Below are experts of layer 5 (counted from 0) of a mixture-of-experts language model. Rows are named gate (a neuron's input weights, with its number), up (a neuron's input weights, with its number), down (a neuron's output weights, with its number) and show model dimensions 0-95. Each number is 128 + 24 x the weight over its row's rms, rounded and kept within 0 to 255. Numbers have three digits each.
Before each expert's rows: "comes before" lists some tokens at least twice as common just after its tokens as in all text. This comes from a sample of Wikipedia text that the model never trained on. Tokens count by the router's weight.

# expert 36
comes before: ", ", ". ", ": ", ".", "ing ", "'"
gate0:166130116135200116125119096168119147126126113152119131154162127130131138116114092121116134095118117125130096158118138160152134128107097067107153109126095143174092136119141137110135163130093134175128107129149118135141108210079092126134086101105123117100121153114128114152121137148145140138
up0:166126153138126146118115090151128103105140168167144148130139131127116119139108118118093117144114137143097175115122106094148116113133117133103129130138141182162135137080106138156090166120141167135131080112141126104093126147118152164114140134124099142174136116182111130155116086060099133101
down0:160132109155162107121126144163094134186153095103173114158115156115138118155141139130114143113133114117147120160149098122122142085114121134126111122108135128143088132063072134163131161123127110103172111107131139138093106097151152165124143130124082137117149071162111110111144148125098130145
gate1:103128181131127136139116147125155125119129139195131086164132119119135086112157158132129115117133093116156085145149125069116126145143153138159086124152156121137152146128143097138165144086131162097122122104100094146132152126076128097144095118089108088090126153122117145107106113113130126157
up1:114174127144117171125121125135136133155133121149145160165079133125130128164102116102123129119106147134140156110114163104104171158140115177108124145150178128149098126133149134087165115130152116164125089167161153090127149141116128097117155101135165188130085113136153127093163119153127130123
down1:118070134109126098142190140153117139120114087059141152122137138123154105154105150143137145120135119123170132109140095143126086108121139119120147110100098110118111120137152162105085116157129123139124168138127084118169100162104178126146108122090083129131105139136108093158115139121135117165

# expert 83
comes before: ", ", ". ", ": ", ".", "==", "\n"
gate0:138108120131111121141102104111137118154160166147135125116139088116081141165136127103134118119115102185159108110123140100156173186128144115097158108186146125114144144103115122142114082094121158117097150120136102115153114122075161130128098119153131127098147127104116076094143122122092135152
up0:145158090180132188134094169148133131121147194100127143093119111118116132176119099127143135116142124154092117150122129105084091123140142140126105109125166150099130136116104119091131102162120131108116161136139111138160162126103122126110149055145135149133100114110097130102127099105141109141
down0:146133121110124088141139113139106149121128146110159162143115137140142126118118117110085112143187113095133144193107110174131078128145114126120103166085131106161127144162141144102139104118134098155144121150146153120123101174126135143075121108128103127146146115166118078081119111142151086139
gate1:173077078114108138132126115154141118176147130080119129158103135150116141160143132149159130115093126140153090170097101141125131127118118144127191143140136109120108142116099108135136145176073098147126148102116102128165132074107156107145145131135124152104110126130130106081138135094125100135
up1:124175098118158117154103126116159094112113190152116118146111145114105114133148115140133116142133105140095131149149135143161129120145100149044119105127136087129155132094126131114150114162128101132151126113124156128096150077195155112142122126109113117093137164143128129141155162090146144155
down1:153144141176120154140200122140136130155156103121132144121159165130174132125155140210122123147092111110154150111149112112127145185086152132125138148135136113094118100152134147145132151143100119144138132103122152169118150152110142131105136157103145162131105079132148135106095116158123127134

# expert 68
comes before: "| ", "|", "m ", "kg ", "years ", "met"
gate0:149107115129093192072138166090134132117105129157098144152119143134131132156106163089131151129126131132119152143128118149142145137164132120147101130115150128166142154130084088108129109092140108142087150129177125155129170116101127143124121107140128126105113187158151148148190156131109144115
up0:078124133157133170115149158135108147139114158118130128145123103126149158154122129109123156134154134169149140132172116110092130121147087171086131101110123109110123115135165146148148137127161110173109163132146138128111144112162106099135101088142098132082089117080122167152107118172113123083
down0:099155118146161118114075125154118177150145183139139137101100133075137135108135112160119107096139127138145147111126112124110137120100109133158076160123102130079152138112108142093136098147138109128159095150119120183135129126146129120100179114142136145119164101108171087106092136142115109123
gate1:119116103112134085116132095125115127096111139079101131114142172115146148117112127129118157103123139106173108131137158121074113199151075136126114137104106124144119128173145124105126101126119101140089102121139106111094105128143133096128163158136092130086101147110163083119156143159144161132
up1:080101136150110169140110118143141172133157149138097102104197141141152115134127160095108116160104122065105130116135136101164134155116101115137100102167170145116142110119166141113137142138121121134158115126133134186086157116116149156138134138113099120120090122175130126115126134093150141108
down1:149107068140125126132131122126119143135106134094131120097147137125139112129137112161136158151132147175147143106106169152087141177143115143144143097126091170126075172148176120121129144123116097091097122078137116121103100173119128079092189117136114127134146135136149103137148131150125120137

# expert 127
comes before: ", ", "-", ". ", "ing ", "'", "t "
gate0:141151159147154154115139174132183164084114104137184109110125129146166108130139162148135127095125123148136168120116103159119143118132159086160131090141117120154120172127166164140090121101088124118116141103131101164122141152158128132145131113135090144088090148155134103120152155125129114095
up0:135122172084068072153139150113106080188159149132149134147150100129115136126127149107132159139117081144139115121134139066154152102173121144117115097116121173132105119138135161129176083110111129132140141130126123138104107129134178128123102147130127145110122117117128095112115129103095144115
down0:119157101162153146131116134124125150158132125101152160127138166109140115138109137148118118167156126088144126169095131114132105169138137127121087108151115141141094135122123163132089119183091074118146146105080145113134127169118131128125143170108078126166133100154099122095149169142110085132
gate1:112126135071124107131084111102116123156084132126133110110156094111134119127083146164127122157109103142134140127143127144148077109091082153185104140120124148137160126069136088110123108117094164154145112121110138176107086129146158150121145125154106101119126139115132104165119089137140137129
up1:108109133117051108125152100123123118125125109121123103098150174136112116156120101124148137088136134160144072142104109116078096110113174132104147082119121096140145084144132083119134083113092146128126126099107108141141140119137130090110137105124083144112098167119134130116134092146138113160
down1:120135109151138121154149129153104131132143110157141141134107137139115149131121132079195078173125101087121146118089099149111118139106169116157148125110118152136134136076075104090121143140130135097139097121140112135136129092119077118106126150112096127152150127130120175075130167161120111143

# expert 158
comes before: ", ", ". ", ": ", ".", "==", "\n"
gate0:150130152165117066169119126119127160114138149065139074119134121123077148105112109132138157143117122168124094175137140137172136098154137133128146135088102093113107139108084122160160120107143119104105153121129156122191136111148083136116131125095137146122119120111144150119135144135146109108
up0:125110144117122134112114130132113066141123124113153085118143149104122148158137129108113072128176140178122132081124116108131129134110097151165131103143081149139148040113126125088124135140091105123110134100124120130139096139126124125108122077160089130142162121137136118124132137121164093161
down0:113165128131130124151119091129138099162126172132125131150113142154148130124094142183084136138114107141164095111150144119120097110135133138114145126142090111119101147080082115187130145110154130102129154100122163104175054072125132127124144140120128093117117121154166149130129136104113133141
gate1:120108119152136101098161136174121125147137077152116144093143171126111128134164138137140107135107111153153166107148105159116118107140153115168172114111146071106101151093164141135125145093098146125091072098156140150154111155099124122092123167113129121128124111172129141157133122117098139128
up1:133111089139156154121174132138108145122131145143170085103114134185157117135103161085147137100105121129127114105154145131129148146145106138109161123136147100117181119167160133147129123074082116141157137153100090151096087092131164160093110097133117123152146138157147126132153126123155130128
down1:141158109176155135170100120105112143128139130112116115154133148105133117142128145116129110157164154135127106145078119130132153153115137094079138146178111135093106134129120159119107127158084114123162177089122164111106148114154083126103153113134175139085131126100126132145161139183160109136

# expert 151
comes before: "s ", "t ", ". ", "on", "tic ", "ion"
gate0:140154102141075151096116122089169146122132083103056126116098146123150141144119074120134122136139132137142154104136150131116133121093132136180161071135143116119113105084108129151125150129158139176120131167147131127130111111112152120117111132132106107150071120149100126109124175119110098133
up0:117131132137104116111154113145131119144149149091161093092166138106109139133132172121146121133104151146102124128120124099137141112163125111133135152131174148131161177095107167131103116091117161145147087094127140108146083140101103128089098119085101145136117129122107172113149107083147183162
down0:143146157096107135149115078160103090129074122160116115148125109096150147113135135145145165120144125155159130092184155149112103131110129172129135135098094082120106084168129154138126117119108093131137148188148139164137136111102122111115112115157142122130121131117121121140077104148158098106
gate1:112170145169164054129163103128094105116104140128119130103134086123110147192143120183112108131130165132138120108141123142100096132116122140151130120134109148126111116117171160094151122143131112136115160110132111133105133105126133118118137112127097145093134153165142116193145141096073129121
up1:160128143141130097141126137121141121144083131128144120093114103115150127175150145129131173147125123132082154118143155144086150132145158144154124108132110122159106162127108104117195133120127143160073139155119147150170124125123099118118099130140127106126165122145079174161162114085138174095
down1:098144147155130152127189139128124197197118169135111142076112103115145090136116119111126115154159128117130138144120186140116114160149107158111129171125144145111106122129111139100102123134114131138127142146138086107065115121117141090148123104103108160152136133136131132156113131098095113110

# expert 130
comes before: "the ", "be ", "that ", "ast ", "have ", "od "
gate0:204132108124145167117174110086125137136180089112089117150138080134117120123133100154150091129103124151118153144133095113118124097114121108143128094107139073162158170152121094125109134102089096127148117096161117109140121127138086153164128118119142103119147124155112125145138146124133113110
up0:140101148111148103134135119146133132125165133114135138131095084163100116094078136144115123108125138140088110146088169157104149141095121120152113110106091123084088100132132121141097105139156131145123150174154126159151068140136082126120150167129135140153108168154139153081094145136123152122
down0:142146105106145115122095133115095104127123125137150101121162133132082131164147113128174109078112147110132121074142091153099125131146088138141151131139121153156159129153145135132116155148125125145099118111122180143167148136092143135118143069146164140120164126102150144145136103137203106100
gate1:135124095106098134143118136124142145135113091118092159141082116076144125103134122111159110127083139075124151138128107088114102081135103118132154127148159157143158113143142150126136118143157090120131107132128113095097128154121110129099124110132121158127110116135094085097172144166091099060
up1:124125105150181129144120125112113147124158159049112131082136125157125113145102109132128154120137113130125116141148144103090142085152133113087108136131113141098093129137139126128092088085138131147104111094155138146107106106130170144154171135130136125151129089128144096149130196128081151120
down1:130116078129139113129130147142112153104179120116133099147149150121137102139144163109164130137106104130099071174147112140132128130115158106122132110134115151055111103126171155117128063100096156154107145161112148133137120088126116097106134131098149125131155134108120131183128110129143124086

# expert 38
comes before: ", ", ". ", ": ", ".", "\n", ") "
gate0:074100119129123124147089147176150131176078125095102155090112131130133164123167164141133104120129106144114105097144134146145068112185110136099135139113166098142130132104124105104128119139134130136119138107127142127133135117116159089159089139146117134090106146119112144122149127125096191101
up0:116129157163150098157117121097139138142146107128147157127178136146145107114152095140138087135118085145125161120118119134112156103129127069094121102127122141100158128131175088112054135111140131146173113158147130113159120114137102167097132115176117154108097103131101165105130149126143118121
down0:153121145153117119106149117142120107133137119095116114184126106155149109133118102128127157126127141101125172102154130111105079077124138178130150152126143186119101119158094099144155134130123108131153110195131096154165111151137142147146139149139130114180143178128133105109115099130167122102
gate1:125090124163133133100105082093135132106134117101122136136149094093105136113155127160124112136115158126101102117151138131179159137134111168136161095110175103087144150068139155114100140146104143131160124129133138139088110114084157144161124157156074110106125120162105122165132158115128125113
up1:113119106138091187120156136172110131119124129135120169120131145127117084165110108155161152098100091119139143170169164158130120122152109114122118112149115124122146143144096064099134157145118144130143170144119160154085177135162147144130133124147158128109147115097173149115128109135130145091
down1:126093162084138088133149139147154167158167158098118151123166114129114161113152135097110108109138090125183127109135120145127167162093148103123159133116136125158142127152138138141135142099124128124115125132128162162181124125140084107110093138099150135119092150121066121162143113146155111162

# expert 18
comes before: "s ", ", ", "ed ", "ing ", "s", ". "
gate0:112122111143167118131112145105130124157152111107155113101116168092107091156123106144200147156144120137136145118125127148093130084119130134132111102153187118153097143100127139126111103091075142145117145091148143158185142119106156117132117127138169110108126151169123139154100123139150161156
up0:114150176178109128116147152128161108150108130134146162097123096082142161119148175119131176142136132134124135101079122126158133121115123147130165117157135140168131153123160104130129118112102129138129125169081153072088143111110089116124126104158112120151170105133095161094158152135140139133
down0:078127126144143150136086139121143138104152158106181174150141152097107126166083159122182123140159133132096113169116125144090094100126122112134077136131127103115147167124123110154105130129149138079147109125117083106148138086146113121112172151162135133137098123137140170113126151125139118125
gate1:091130101107144091118096155152133099136148162103130091076100136097148125153124125132107150142116134099104139130151158112157101117138131143113093141109142115166151151108146098173143121154127159136086134101139094102186174143112118113092107132144156151112115105136070130140106113115109117168
up1:128129143144118120151131092123131145100084157155121139114156142113139144151088086138115139097120148122142105155185121151116180160079156105147190130115096138118143127146158109153116129152135128104130108115109176159158125097118133157127146099172122101131134147178158130133146136113087146156
down1:144133148131150142108128155136120156143142136136115099197143076124140149122126101063105161132128074094111124085155140090158118095145137107124078119129101129108114101174093138130175105097117140130124159121114132118105115122133154133098138129121149104150121095114082112128097133092136112105

# expert 191
comes before: " ", "n", "r", "n ", "k", "l"
gate0:104076140119134140071098089129120136096098175121109127121094173136173120101126074149135132133127118117128125140138153147119102154125127159133139122125105120080112125111136165105135090112152104093123111123101103115139123152132116104069138143127129125138147128089103084110121086071148112148
up0:103114122146125167140135137144102127147124151146124130127122134125150106117178122126111112112141160108140156107164127129136105144064094124139124144115173097131165141145108139094109152102096096147118129170125155088085135116134148158149134132047150111144122112123174103144127103171126106174
down0:143135160137152121136089111115157117182136129113120155119137150119080110089140061106122108101162144129132141112121133105117173122135129120112073132134133155066158145110103097089190143140119167129134145111113123125107140163158106115133116137124138160141127113116159160120181106107137124135
gate1:090124147156163153139150103133137129103123115109169100140138136103166103127090090119164138125115122137145178124137133146140120136132154145129159133093096153120139095137094092149127136077087108113154133114153118167146147057140130096087150149190156140111114111123128107150114122135104117106
up1:123095146140106139120168124094149150176203089118109115119145143125194122125109135184105135135136127133122095130159123142154148107147119121107099152132090136139115153150131152131110101087106096143106143130108144128082136096130137145159084126104128112093146136086133132121093106150094149134
down1:152104124143155148141126127135140132125119139134125105159133073091127121130111141146138129095116161131168162108127093157110116152122134155108135158153121112142124107108109182182124111124158106118097121135109157108140144128136105098127207125178142146113105144057101109159143128130173130153

# expert 24
comes before: ", ", "'", "ć ", "s", "ess", ". "
gate0:113159117095170107160082106123136141152123108110114167093134141137109121112196114117096129160096115123128134131161123126137110117130162111100166151118109135095125140097145116110144144106140079137128113151107175106131146132148114110182144098156095116163133119157138115138133085096098153081
up0:149118112142101087132157118124114119115122051127109164138154126106106104177130136130124144168131087093097140178133125137143123143129133100144114103120178089122104116171121164112114130077104122117138113149110101094111142134123143128128140142073090145180138137109164099115135144117137134109
down0:119197154091121157170098104126089106128113126119153147101109161162173140134109105114118144116078120122135160109147129103136150150119118130096152121138124132156148112135066123097110105124135082124171118143138156147191146118124106130141118122166119094146132152112120122122121147091141092152
gate1:120119135110134131130115143126138174108115111133125095099159111100113119082124139124143101095075072100091159130120121148132133166137163112142139150119099129159163102146098147117124142118116156147124140156115171163126144149149147109140114109140084170145084133081110146104102064126153121144
up1:155153163123129142142100100143107114158153123148122152111143132143151117101128134081144135122123150105086144092129112128168074122143172102101140126120148121116119113121181094145163149119154141103160136126115117110096122111078096183093167091128171131122144169115105095136141114132161125150
down1:137151138166102110130130133135135131155072139121117146105097146151148138137118115126066126157090103165145154111105135150122143100096151133188122077132106147120096171120085118155161146133131097131111122147108151101136085120139138146128155164075124133089088113156140155107127135139154132140

# expert 57
comes before: ", ", ". ", "z ", "o ", "-", ": "
gate0:124094063104152113133121095124097102130162108141131176151172127056126091121109086144150129161101111131135159105114154152148115140140109127119134163097130115124126119126082144085171128096118163074119175109155150098112131111127113166133109135131115142114132131113116117132126135151122135107
up0:099156109168128068124139085148122119138152132136104170167126096123160114138142104150107109148137117172157184093132145171156155112148150104143121123145158067128111132124142150152104149108130120120141142146135112132115115132146153140175102138108137141148076118133136109134093106162136128174
down0:098136124141111110136126132166142102131109164113150143133088158145148077149120158107115106145086114113089141126131076109128164135094138122120155113169128140105156127092105115122093145125121148084118127154101127126127101139127105113120105198107134137122094142108159168156148123105072147168
gate1:147165165132176096117140076134136134183134145157134136133150110156127131159141124127168125159151114115108136127122108136091126140177117104084115122127153147098173128135138109164147103127161117119103112139134107139135117120145143163175128113083116132089071151144133127106102104177122119094
up1:112139122124184095105098124102104148117151174129100152149119111116125125159097188123145136145107157172078131101157124129120113114152082133135138145151129166125119156129115156139129133148109104126139070098121143082098152137121119138104126126147130120132128103136119191143104160075105107133
down1:135133138115121137198129103139115143174094126141139137121154161151107105153105079135121148145106099120143158123160113113150176144065121123125183118167086110111131140121163100118166100087118130112128149120153154138120143114102149122089125152103136128163137125171126137107114117158166136137

# expert 33
comes before: "| ", "- ", "The ", "|---|---|---|---|---|", "|---|---|---|", "|---|---|---|---"
gate0:120123144134119138103123153149153098098104134174107161147118149102099174143107142166141172140129141181135118089133152117092120186132167114113168136120147116138080157122122150129138144066155123081133141122137144115107141148123133152141102147130079133126135146138123149107112110113174167133
up0:097132125135116077138171117110123131116170084116122113118145129127099147138077143112145118181113138105151129132106108149100136121088186127152113175143173129069145162133138103124122158112117139142104099117116113134175162112175106140141130145120142078132112115152125129145152109130114089120
down0:144157142128127103120140156140145083109101111156131156071112106150167097144137126121143125113071112121153097162096115127105152148182113115129196119133115144115117100126177149125165126070123116132130131151096150129163150101119152152117142132103129171120117125143130131170115154117128134096
gate1:107132143125114118075124076138130127103159088105114100112100121084096122131110150131172132127098115132143115131116104154091160112132109164132160135102140108112123156117095105118114120130128143128115088108081118096094121139107115184136110160119101154123086155055145136123122106126093137099
up1:115119114127146143070113135115077086119113129143116139115090122096105104139148116120127126109143142150107131137124131135120096140107153108131140163108143118118138117145119174079197142110134127131169134151123125119120178112132096110140097119142130147163146089102160088090109178181107096142
down1:122168122099070151123123125105142152141110100134114118101095139087146130131105163127165138130106112112072137134117174161097126153134119108128175122137141115132128121085129122139101115100099101108147147151173136097093162113123135107165111159131103143166104057120105120113142154128116134157

# expert 84
comes before: "\n\n", "\n", "9", "5 ", "0", "8"
gate0:129128150121159134138083135102159108131119106187123141107130139135088094129210112125113107136155132117098122126113084121169112128131165129131100110138096113182135100139128092122143157152112125125144152165146108092137117112134118118149134143134118134116172133125149089152200129118102135157
up0:108113107131137146084093119128168106127120129109152132103144111138127121119090113166086115139165152117098138096122159143138146128140106144146100127131156061085109116081100142128121127137159168150087147127163128137119164113150110123163108131150111152170141088131078140117081135103096120126
down0:130136064169110127138151112112192080113171142117127121123144160130114115148174129142107116134133120142169062095149138166129135147098127167137120148122078145158125102147130125083093094130152138098132101115182146144111130136120129120132145162129125152120139149137109097095123128126113131149
gate1:106142127125145127129086099130119116117096129125123143125149136151177137099139108128098140107193101120136089105109153153172135134130150106121120108143108176122110156145113118100177147112132140083139141096117118106098113101152139168094172061148124103111119123159129106159147137136145176142
up1:110120078106110140081133117130100108149150125151160148123103129192078118115103150154089127100144141188133137132145125149123111079136139129141141162104112162132152144085110148124162127127164129142163178119113145119120110110138142143155117113160164113091134134098123141107163108162139104140
down1:117106101135148126119169067184116119107146094109163119103152125139183093148084112141122097147096089143096130151165125102113122108144161110129110107089111120126144101117118147110146101105095153092150129083152122103115143133118182109154121142112119132132111125130142174128137133087114108127

# expert 86
comes before: "and ", "which ", "but ", "who ", "a ", "with "
gate0:117114137157125149124083154137142132177127108154113114169108147137114146155128081112117133097124095127084120129101156140085142118126135115155092120192143157107150127124137145142181137148149119135110117106114124140108137108122116151118151132156154206140093078114147152126174125118100105124
up0:102125119109106150137124131204132111134110159121128088179060177097093115120131117142127126118163140107165121136124111123120184102123120130133130159140128153079157144154161113116137125113161131171166120127133107162119134096133175092138133125148139154124105147146142108140165153129124125130
down0:096168101100113117119114099141114113129091091100160158109108147142126132149119147103111140095160149114141110117133153092138114123149160096134125161104134123113130074109094099121168176138111101136122103129157115071133151132151125113127127080141084148181142116162114107164118090114128109149
gate1:147123126084132163103132116092140110119128095116107054162097132131160083117150125137134112129124123102089101123153114136127149085125123173125160138161121192096124125121121111103123128099120071109154109136154124157142136151131153129113150094160115141127107121160158129143176128164120106105
up1:142129103089139145090128138100135116131149169104163152162086128121143077106135086157122118089154136150155079110144154145126126116148130117135097181122149146113131105113118092131118136136144098126096167152123161108113115163134116168157122127144150161142118135105110187116145084156096134146
down1:124120142124101136132139084187123142148060130130122148107110143134148139118102174139136169171089091133133138158131159117128079119160150121123129128133132080101126114114187139142148145107129138131115141101098144106156134150148138093135139122121061102124122113129128108137083106091134087130

# expert 107
comes before: "201", "202", "200", "199", "198", "197"
gate0:158099123102131147160130148117111107125128150176118143135091146163084100145131108129164146174128111108159137132083095151110101087102125098147156142132141113161142118107110152073110115142128117093107150141145092101088114139144144158114161139124125151083129108125181127098162090120128118123
up0:105126161126152126117097144162152125122122116077106135108149126118131167141114139110111135121087146155122104166086146097146166167102121137146166121100147152132123102124134185093134155087138138147119120145122184141107116149126130132110117072131123119169138126125120145171131088163164082108
down0:094164161148088154161133101089127146125095116117145108119133146162100147106112193161120141139113104159110127121172130141085119086142087141105171145112096107096100148101149118154119130097120165106161117118141128085160107114107110120131111120128142155127133115107128175137103161136155117132
gate1:118128147118122145174137119129174115171113130127122143118131135149125111173148097124129135126118135126168146147132142125116112125108122123076153098126132117178171202151123064155131157136116099098163128156099150114110142095132095129147133146136137155111094166127119140122142138081112120070
up1:106130117175120111163106135136136121102162123086114119118134138071090157113138101086114136138123117117158146128141087187119117141157178160146096079135168100116099159131085155100137143127161129151076144142106134163128148108163149129131148119139150133125096141120135144125112136130112121087
down1:125126139100112138169141140121138138156133141169116115098114063172150106129107103083155129149123185157156092141100087159109134136117163108092140101144160116137162156134108149110113104154088129106107109140162157150099125106130099100121106134141106128101131133162133130156110124126087141160

# expert 187
comes before: "- ", "==", "The ", "== ", "American ", "==="
gate0:164129188086134065119144145105129172117129137138176128135128116130116108101143133158172140134126138115117142092137087128090163115122107147153175137104158114132063080126178116143142134136147134180120119121111123135141140134121106148107104099148121130145147121106122170137113149095124129147
up0:082180117116146164103145155168164129124116124151101142125101139105125144120147177084137115123112154105119122156092084099118108119117124155098072129121103133134135101127105109127169148089115110119102122120129124154150090167109115127122145127127125080096135170123156140095150103132074121126
down0:078165131145127127092144141109149093086146101141120143147111110119176123112154147139113116159139090126111114137120106134144132101187141102165061116105134125175123129112093110101157157111117113152158148146143152129119085118139128151113111153105151167103128166125098114112151125102082133117
gate1:091118102142146157103125101150119135167146122107152124166126086141139150114153180126095117114139143090116108103130111110108127082067132134168142111144131104136131125134138134154168121134166147148130092117154141175144112121113146178129139133127142115113124135156060131079099135114110081122
up1:098126111058099095063113124095142129137155119160153134141129120100125131111129135097097106178150167116126162128090118131134101117083085151124159127129159133118145113132153119136128161140117175127170158115122146133085134168126093150126140107096163131119122100165107144111108107123130139137
down1:141125140135102132134151137149120133139050120171107089135140143132135130159164154143134108089126129141120093152135088117110130112187116132126106138145140105147096151130083107102157147127157134113132120120144131054144127137136102136154129177172115124086152170130147121087164117125146123140

# expert 140
comes before: "and ", "which ", "but ", "the ", "including ", "with "
gate0:078143107105132145129143154118194135139088155132107107127143105121081077124125104101122142155112163132108126115114084145161130125095119092180098101152168118161148137127136096117118074116141132141114117136181120155123166134127099123144133138128089144121094125108101129124151173148118126137
up0:140098178094116144119072123107160103107108160101121116108149134137143137145116136143109106134129165123177100101125155130137135161090108074112114131114169149113134086137109136141109124166150138131136114099128153133047165132145112150123157136108109083161140138121117144103106139159096126133
down0:159138193174120119145129113152149143132124137145084118123157115144113130128187129132123107117118143136116146126115104119142129131128148126157157089113152137141165081100171119101112161143141178166122117133086131156160114093126088119156156105133174143145118109086096140103160126136158161120
gate1:149083145111138159109095119126160156145099137094135085155133109102143136136126147156134157119125076083131124157123148163107126125125107130137099095149104128104084122106131096153131157124124109125137085123144074152086109138132175136163133170140136127131120076112101119124098154134152179133
up1:147137120116085105143132108126114113149090149127130114143144136115147095173136168090166138142125089126101159117129168136137135110119124137150137095139155142157147171134120092092102112152143109154106103117114096121157137096085091175119115075124155106080108139117098089111111135163122149096
down1:125109152162117165132116130131175117113096150121128146172119121084137147134155124124151127126124113085111122126129083122149096130143127146154133104164124123114101143143124131108158104122144135137159114179103095140103103122102164104173145152137128096058080140148125081142158093091155148129

# expert 190
comes before: "and ", "which ", "who ", "but ", "where ", "a "
gate0:126106119136108122150130099137126134120061125121151121097107183141104108098137090108112127131192143119102140106087148143143100126187151170128101130156162143149102143119133128124103140129141147123146131106102145099146127155122088159145094143126150130120099075145082121109137112151168162117
up0:105111139137158134140149074129109088154128106105172155115138137139143100100152107140126161145119120148137089131120167127147166135127075139128138113128112112173115117128146164141114133137148109126148143100158164101140161142126063166139086110111163154127110112127155140103107117153129060109
down0:138088170135170142120115110138093119134096161119126110131123136155121140108136111136123129108170127172079153101105153128121124123179106172097112147148172113123136097112126103106116155144167158090135158147137141111160156152154125137133105144092100118157104092194139126129136137107169143139
gate1:112123123114127089144130110111084147135114131123091132148119146120115136139137131082106120150161153133131125146091112084120058123186132133141165168081125132132113114086123120167143090149110111129129150133163120161095160143166106121112155100134086156133129111147130082100130088115156119131
up1:120183100103138134095132118157103142140117187106100155153137165154127100135156143079169122094092140128152131160163106158083098123155118101118126131159135121138132127096119098163106161141111136122161128113147169116157127112138119128115148152130112128125153128079129142184172102131126124144
down1:154121095150151126111120133164114130145161106138118157150120122126123133075122182123161117129107105148153083113109075213106170111135151080141112131124133134119104133107087150113127164136179127128137110145163121091147115123127137123090129103143103108128130132144131178153124146115118102120